Experts of a small language model: 64 SwiGLU neurons an expert, a variant of SOAP for the experts.
Below are experts of layer 8 (counted from 0) of a mixture-of-experts language model. Rows are named router (the router's row for the expert), gate (a neuron's input weights, with its number), up (a neuron's input weights, with its number) and show model dimensions 64-127. Each number is 50 + 10 x the weight over its row's rms, rounded and kept within 0 to 99.
After each expert's rows: a language model's description of what the expert responds to. This comes from a sample of Wikipedia text that the model never trained on.

# expert 13
router:54 63 55 56 42 37 54 53 54 37 57 61 45 44 41 53 51 64 39 59 50 54 38 38 62 29 55 56 41 39 46 47 62 62 65 58 52 63 52 60 41 68 56 49 46 41 67 44 52 59 43 36 43 51 54 41 52 56 54 56 51 55 68 75
gate0:33 57 37 49 42 49 52 66 43 53 38 52 38 52 53 49 55 49 36 55 44 55 38 46 63 37 52 47 38 52 50 56 62 60 61 53 62 68 47 58 45 62 45 60 41 44 70 62 50 51 44 46 42 37 53 33 46 47 55 37 45 57 49 74
up0:36 49 51 59 41 47 54 60 59 48 45 53 44 54 47 48 53 38 32 56 45 56 39 36 70 48 45 66 32 43 62 57 62 51 39 64 51 71 47 45 60 33 60 57 22 63 55 55 57 36 57 46 30 44 47 26 59 49 59 52 52 62 58 53
gate1:35 28 58 59 74 44 63 70 58 57 59 71 63 53 44 64 68 62 50 48 60 37 41 50 61 64 47 50 46 54 46 51 45 41 45 46 65 50 58 52 58 50 54 46 42 62 48 35 34 40 56 61 53 45 53 63 56 50 40 56 54 50 51 27
up1:34 51 61 49 62 37 57 59 54 51 59 74 57 62 39 61 76 50 59 50 67 33 46 55 46 63 52 38 54 55 37 48 47 45 34 45 52 53 61 46 42 50 45 51 54 58 51 46 29 31 55 55 54 45 65 61 65 49 47 54 69 49 59 38
gate2:55 50 29 41 48 59 54 50 61 65 59 61 55 60 42 39 48 52 54 56 54 50 38 66 47 47 64 51 38 60 53 59 46 61 54 46 59 40 46 54 51 80 58 51 40 60 58 39 54 52 52 47 55 43 59 52 55 45 37 35 49 56 44 54
up2:50 37 47 48 48 49 44 54 56 32 40 51 43 32 37 39 51 65 48 71 51 55 36 63 40 48 57 47 40 46 72 59 43 56 53 42 58 50 66 44 36 72 60 56 62 49 44 32 43 56 48 38 43 63 51 52 57 45 53 43 54 40 59 48
It responds to: Leading digits in tables. First digit or number token in table cells, scores and counts, such as 6 in 645, 3 in 3rd, 13 in 13,739.

# expert 32
router:54 62 50 48 48 45 37 45 50 38 42 64 58 55 42 48 69 58 48 64 64 48 47 46 44 46 53 52 42 41 48 38 43 48 58 64 53 45 60 52 28 60 64 37 51 36 48 57 59 56 50 59 45 44 68 41 57 59 56 77 57 50 50 50
gate0:73 63 47 51 61 51 71 48 49 51 51 50 59 47 56 49 33 38 42 53 53 54 62 82 20 54 50 50 53 55 48 58 49 41 71 40 48 73 45 30 54 42 46 47 61 40 53 47 66 51 34 59 63 47 44 47 50 47 74 48 33 67 22 49
up0:34 43 37 54 62 47 44 61 41 57 31 55 48 48 46 52 53 67 36 51 50 55 34 52 53 32 61 40 49 47 54 44 54 63 55 55 46 51 46 47 48 68 51 54 51 48 42 39 60 47 40 52 21 58 47 57 39 40 52 34 55 43 61 62
gate1:47 55 50 38 40 45 40 52 59 54 56 42 53 55 30 58 58 56 48 54 63 38 48 38 60 29 60 56 40 39 59 58 56 10 45 39 59 58 45 47 59 47 50 56 37 49 53 33 41 54 39 44 59 31 32 52 58 61 54 60 58 49 50 59
up1:33 45 36 65 52 48 50 61 49 56 53 60 32 41 65 34 51 56 70 55 53 48 47 59 46 56 49 48 59 57 46 51 44 72 56 52 38 62 58 62 65 50 57 51 57 50 53 59 62 40 71 60 44 60 57 54 50 35 49 28 40 54 57 55
gate2:46 56 42 27 45 38 51 42 59 43 66 42 45 33 32 48 59 42 36 40 30 44 42 40 33 59 37 44 49 61 43 30 50 55 44 45 62 63 41 41 59 33 70 33 58 55 66 31 43 42 45 39 44 55 42 53 69 48 43 41 28 57 52 40
up2:44 54 45 75 42 57 29 59 27 51 37 53 44 52 36 42 51 54 61 65 50 34 41 52 65 56 55 58 45 60 64 52 53 50 32 55 51 59 50 63 50 44 38 41 65 31 61 46 36 43 56 59 44 32 35 58 56 42 46 44 43 39 61 57
It responds to: Colons, pipes, first names. Colons after infobox field names, table pipe separators, and common English first names like John, James, William in tables and rosters.

# expert 2
router:48 53 48 41 47 47 55 53 34 55 58 66 56 60 40 47 52 54 37 71 47 61 44 59 45 31 65 55 69 50 44 43 51 52 57 65 48 71 67 54 51 73 51 31 48 46 63 37 63 63 43 51 47 50 60 37 65 43 54 52 52 42 55 37
gate0:41 36 49 44 51 28 49 34 65 59 37 52 44 52 57 63 33 45 65 55 73 58 51 56 57 36 44 68 46 47 54 63 48 45 60 59 52 41 49 45 45 49 49 42 42 48 62 54 63 29 43 47 43 41 41 53 51 46 46 51 44 39 53 32
up0:43 55 56 67 48 56 38 55 47 41 70 57 52 39 43 45 49 57 63 44 43 39 54 31 47 58 59 35 65 56 58 37 70 43 39 43 26 61 47 51 53 43 50 51 68 55 42 58 52 57 78 52 50 63 59 37 41 45 45 44 44 74 47 51
gate1:54 47 33 55 42 45 41 48 53 50 43 50 49 62 51 51 33 50 60 56 42 54 54 63 52 63 40 62 57 48 65 34 66 48 39 62 48 62 55 48 43 57 49 18 40 33 42 44 48 62 56 61 77 42 43 60 48 44 44 46 47 42 46 56
up1:56 50 68 50 60 48 32 59 39 47 56 58 54 43 58 56 61 40 54 52 51 47 45 62 60 38 70 38 48 29 43 41 40 39 46 34 54 52 65 43 43 52 73 35 35 39 51 55 45 60 48 45 73 42 58 35 37 58 38 44 48 45 71 44
gate2:35 41 52 50 47 41 42 58 21 54 58 47 63 54 47 67 41 50 46 48 60 60 40 59 46 52 64 53 61 59 28 48 56 47 49 33 60 45 36 51 48 54 38 47 33 40 62 45 51 57 36 51 43 51 47 53 35 73 51 46 42 49 54 66
up2:49 54 48 60 47 41 49 46 67 50 51 46 28 51 58 55 49 39 66 61 51 62 51 44 63 40 50 53 46 35 52 55 42 57 45 47 29 50 52 57 36 40 50 54 39 44 52 58 72 44 55 48 46 60 44 44 61 46 51 60 61 38 63 53
It responds to: Spaces, periods, opening parentheses. Bare spaces before years or numbers, sentence-ending periods, and opening parentheses before converted units, in tables, infoboxes and election results.

# expert 5
router:25 62 39 56 46 46 57 48 32 42 60 54 61 75 33 45 52 46 36 60 49 56 48 60 57 44 65 49 51 37 37 55 60 49 64 58 40 54 67 48 48 62 64 46 39 50 42 49 58 63 48 61 43 41 57 63 59 53 58 71 62 47 57 54
gate0:53 69 48 46 30 64 55 28 51 58 50 42 59 44 53 67 41 45 46 42 55 51 54 42 70 53 50 54 37 45 38 46 50 51 54 52 48 41 50 58 44 54 24 47 52 64 59 51 50 54 59 55 64 58 47 35 43 41 60 47 47 50 54 33
up0:62 71 61 62 64 54 63 59 52 50 41 55 62 45 41 61 56 54 51 35 47 62 39 44 51 56 49 59 31 63 55 42 46 53 63 52 51 40 42 49 47 60 56 45 46 46 41 59 54 47 50 37 64 65 41 57 52 53 58 72 47 53 40 71
gate1:41 64 43 64 66 66 64 29 42 47 62 30 50 59 61 33 65 57 42 66 63 61 44 40 49 49 66 48 35 53 45 49 61 68 49 62 47 49 48 46 56 45 49 29 61 43 39 39 55 27 61 52 56 46 59 59 45 51 41 47 69 70 60 33
up1:41 44 69 48 57 48 60 46 62 42 60 61 57 47 37 55 72 49 48 35 40 43 50 56 52 49 43 42 61 42 39 51 42 67 42 46 38 66 43 55 50 53 50 36 50 49 44 72 31 53 53 62 55 38 41 39 41 52 58 54 31 59 51 52
gate2:47 43 50 41 44 73 68 44 41 44 57 50 53 72 44 45 52 57 41 61 50 62 65 50 35 59 58 64 46 50 44 35 31 53 47 48 44 36 51 39 56 31 19 49 32 62 49 53 50 55 39 49 69 46 39 75 60 35 56 52 36 42 53 57
up2:61 80 59 42 53 50 36 58 58 67 38 38 54 39 60 56 50 37 54 45 52 43 43 56 43 46 18 53 57 50 50 59 65 62 62 49 43 55 50 56 37 42 67 51 61 37 57 41 41 47 38 37 53 55 61 38 40 60 63 62 33 34 53 46
It responds to: Birth and death dates. Date pieces after born, died, Date of birth or on, such as the space before a day number, month names like January, and commas.

# expert 55
router:50 58 33 54 41 42 55 47 39 47 45 55 51 54 42 40 49 56 49 68 55 56 48 44 52 41 57 67 45 51 49 63 47 43 63 58 50 61 51 55 38 51 50 38 48 40 50 39 55 58 47 48 40 47 49 57 51 62 54 60 57 48 61 63
gate0:49 59 41 56 62 54 54 49 76 34 57 49 41 61 37 39 24 59 59 55 46 32 40 48 47 46 60 43 48 42 51 56 50 50 34 50 41 43 62 54 37 57 51 62 43 38 37 44 65 42 48 54 46 51 60 62 49 43 34 62 40 45 54 49
up0:50 52 54 32 41 41 46 54 20 59 43 55 47 46 60 53 52 39 55 55 51 52 50 30 59 44 48 55 49 68 37 45 39 56 61 67 50 61 41 50 50 40 51 42 52 62 55 65 42 44 48 66 56 57 41 31 53 63 56 46 70 56 51 47
gate1:37 61 35 53 45 46 54 69 45 32 34 60 46 44 39 48 41 44 26 39 50 52 57 40 36 55 46 33 59 45 37 65 61 42 51 62 46 49 57 61 45 55 29 59 38 60 42 66 37 47 40 37 50 43 42 60 65 55 65 50 56 38 52 61
up1:69 49 61 40 64 62 41 44 50 46 59 58 56 48 51 43 74 40 56 67 53 45 40 57 57 54 56 56 29 42 54 35 36 56 53 35 51 52 53 36 51 55 78 37 57 21 59 35 46 52 57 57 44 50 57 57 45 52 45 50 48 46 43 47
gate2:55 60 41 35 40 59 49 53 59 41 53 58 47 44 64 41 45 39 40 61 42 37 45 49 56 46 39 56 54 64 50 55 45 54 45 61 39 42 47 36 62 46 65 53 38 44 46 49 60 63 31 44 53 53 50 45 55 58 58 34 63 64 61 46
up2:69 58 33 39 27 51 56 53 63 55 58 40 45 67 58 38 48 35 37 58 52 51 47 46 40 34 39 57 60 55 36 60 64 56 53 59 49 44 36 52 52 55 62 50 43 35 43 47 53 69 25 49 56 55 43 51 49 76 57 53 53 62 56 55
It responds to: Final digits of numbers. Last digit of years and figures, such as 7 in 1957, 1 in 2001, 25 in 2024–25, plus century.

# expert 29
router:41 52 38 52 50 35 47 58 49 56 64 54 64 63 42 48 58 52 52 65 41 40 29 39 44 42 47 50 61 63 45 56 54 53 57 62 71 52 55 38 23 64 56 46 44 38 46 49 59 44 33 50 61 46 60 52 69 42 58 62 47 59 55 51
gate0:69 40 46 53 45 56 68 59 47 25 55 53 47 48 25 57 37 61 54 65 45 35 49 55 73 38 58 67 60 35 37 47 52 39 42 43 20 37 45 37 55 43 34 48 28 40 48 49 55 55 42 42 39 56 40 41 54 42 47 65 51 57 59 42
up0:32 62 51 41 49 40 58 38 47 41 45 55 39 75 49 61 44 39 37 49 49 43 46 67 36 56 33 46 64 52 55 33 54 51 43 48 55 65 47 39 65 55 41 56 57 63 53 63 43 56 47 53 45 46 50 49 42 57 42 61 54 55 37 78
gate1:32 55 41 49 49 50 63 57 55 57 60 51 44 34 71 47 48 55 50 48 46 38 57 55 60 53 38 53 72 48 45 53 44 57 54 52 42 41 60 50 31 44 62 60 49 40 65 38 58 67 44 58 51 45 44 56 50 42 48 59 49 49 52 58
up1:51 39 43 50 49 40 36 54 59 56 68 55 47 48 47 45 51 40 53 36 39 31 57 64 40 69 58 32 38 57 32 58 55 40 45 50 40 49 58 58 32 42 59 53 44 33 44 49 51 41 70 44 60 48 45 42 45 36 53 52 52 49 62 32
gate2:62 59 34 21 44 51 46 56 47 49 54 48 45 57 76 39 49 60 40 50 34 59 47 36 49 65 64 47 51 53 49 50 43 61 51 40 63 48 59 40 45 38 65 38 42 57 69 54 62 59 40 63 57 33 52 50 53 59 56 30 39 52 56 38
up2:31 51 69 55 62 44 50 68 40 48 49 54 32 47 41 58 51 48 41 57 62 33 42 60 49 58 42 54 42 51 68 52 39 44 37 66 38 44 47 44 54 53 43 47 45 48 62 56 49 36 28 50 48 38 47 65 40 51 41 69 53 35 51 63
It responds to: Table cell numbers. Space before a number in table cells or score lists after a pipe or semicolon, plus dashes, minus signs and brackets, such as 3–0 and 117*.

# expert 41
router:30 47 49 55 52 42 57 51 46 52 63 61 59 49 44 59 51 55 37 62 51 49 54 42 47 44 56 60 44 40 48 36 51 52 51 50 49 50 49 60 44 71 62 60 41 41 39 48 62 66 45 64 49 37 59 67 67 62 57 62 67 63 52 58
gate0:41 48 45 50 44 47 39 46 36 63 71 35 46 43 55 51 45 50 49 65 61 57 61 53 54 52 56 36 42 61 42 57 58 45 51 38 56 38 56 49 58 43 60 50 45 58 48 68 50 48 49 52 57 62 41 53 54 38 65 52 37 38 41 33
up0:60 48 49 46 81 45 52 56 41 39 47 51 53 48 32 50 47 56 72 61 44 58 52 35 36 63 34 49 45 52 54 47 56 57 53 43 51 51 59 51 52 70 42 44 58 39 64 49 39 28 43 42 44 57 44 70 57 49 43 53 48 50 49 53
gate1:63 51 54 62 65 58 53 38 47 64 72 61 77 58 49 46 38 42 60 42 49 47 53 34 53 60 54 48 58 59 44 57 52 54 44 54 46 32 61 44 36 45 49 45 35 65 67 59 52 49 42 38 54 63 55 46 53 80 57 53 64 50 51 60
up1:32 56 43 42 59 33 59 41 49 46 30 41 32 40 53 42 60 57 40 55 38 68 65 50 38 40 46 60 40 46 38 44 47 36 55 47 51 56 52 48 44 44 65 47 59 27 46 30 54 60 26 61 53 39 41 62 51 38 46 46 57 56 44 42
gate2:35 62 49 44 35 45 64 46 56 59 71 49 45 54 29 74 59 61 48 57 33 39 31 73 25 54 59 48 53 30 61 45 59 72 30 47 50 32 54 53 67 57 43 40 57 67 49 45 46 56 57 47 44 53 62 54 57 40 60 39 63 57 36 35
up2:66 33 47 43 48 56 36 62 60 59 26 54 55 35 63 41 36 58 59 45 62 60 45 42 65 60 55 73 57 57 50 57 49 37 46 47 62 73 47 55 56 55 52 53 55 34 35 55 53 52 52 41 45 47 34 45 48 43 39 37 45 39 55 68
It responds to: Clause-linking prepositions and verbs. Prepositions, conjunctions and main verbs in running narrative prose, such as with, under, when, during, into, and took in "took place".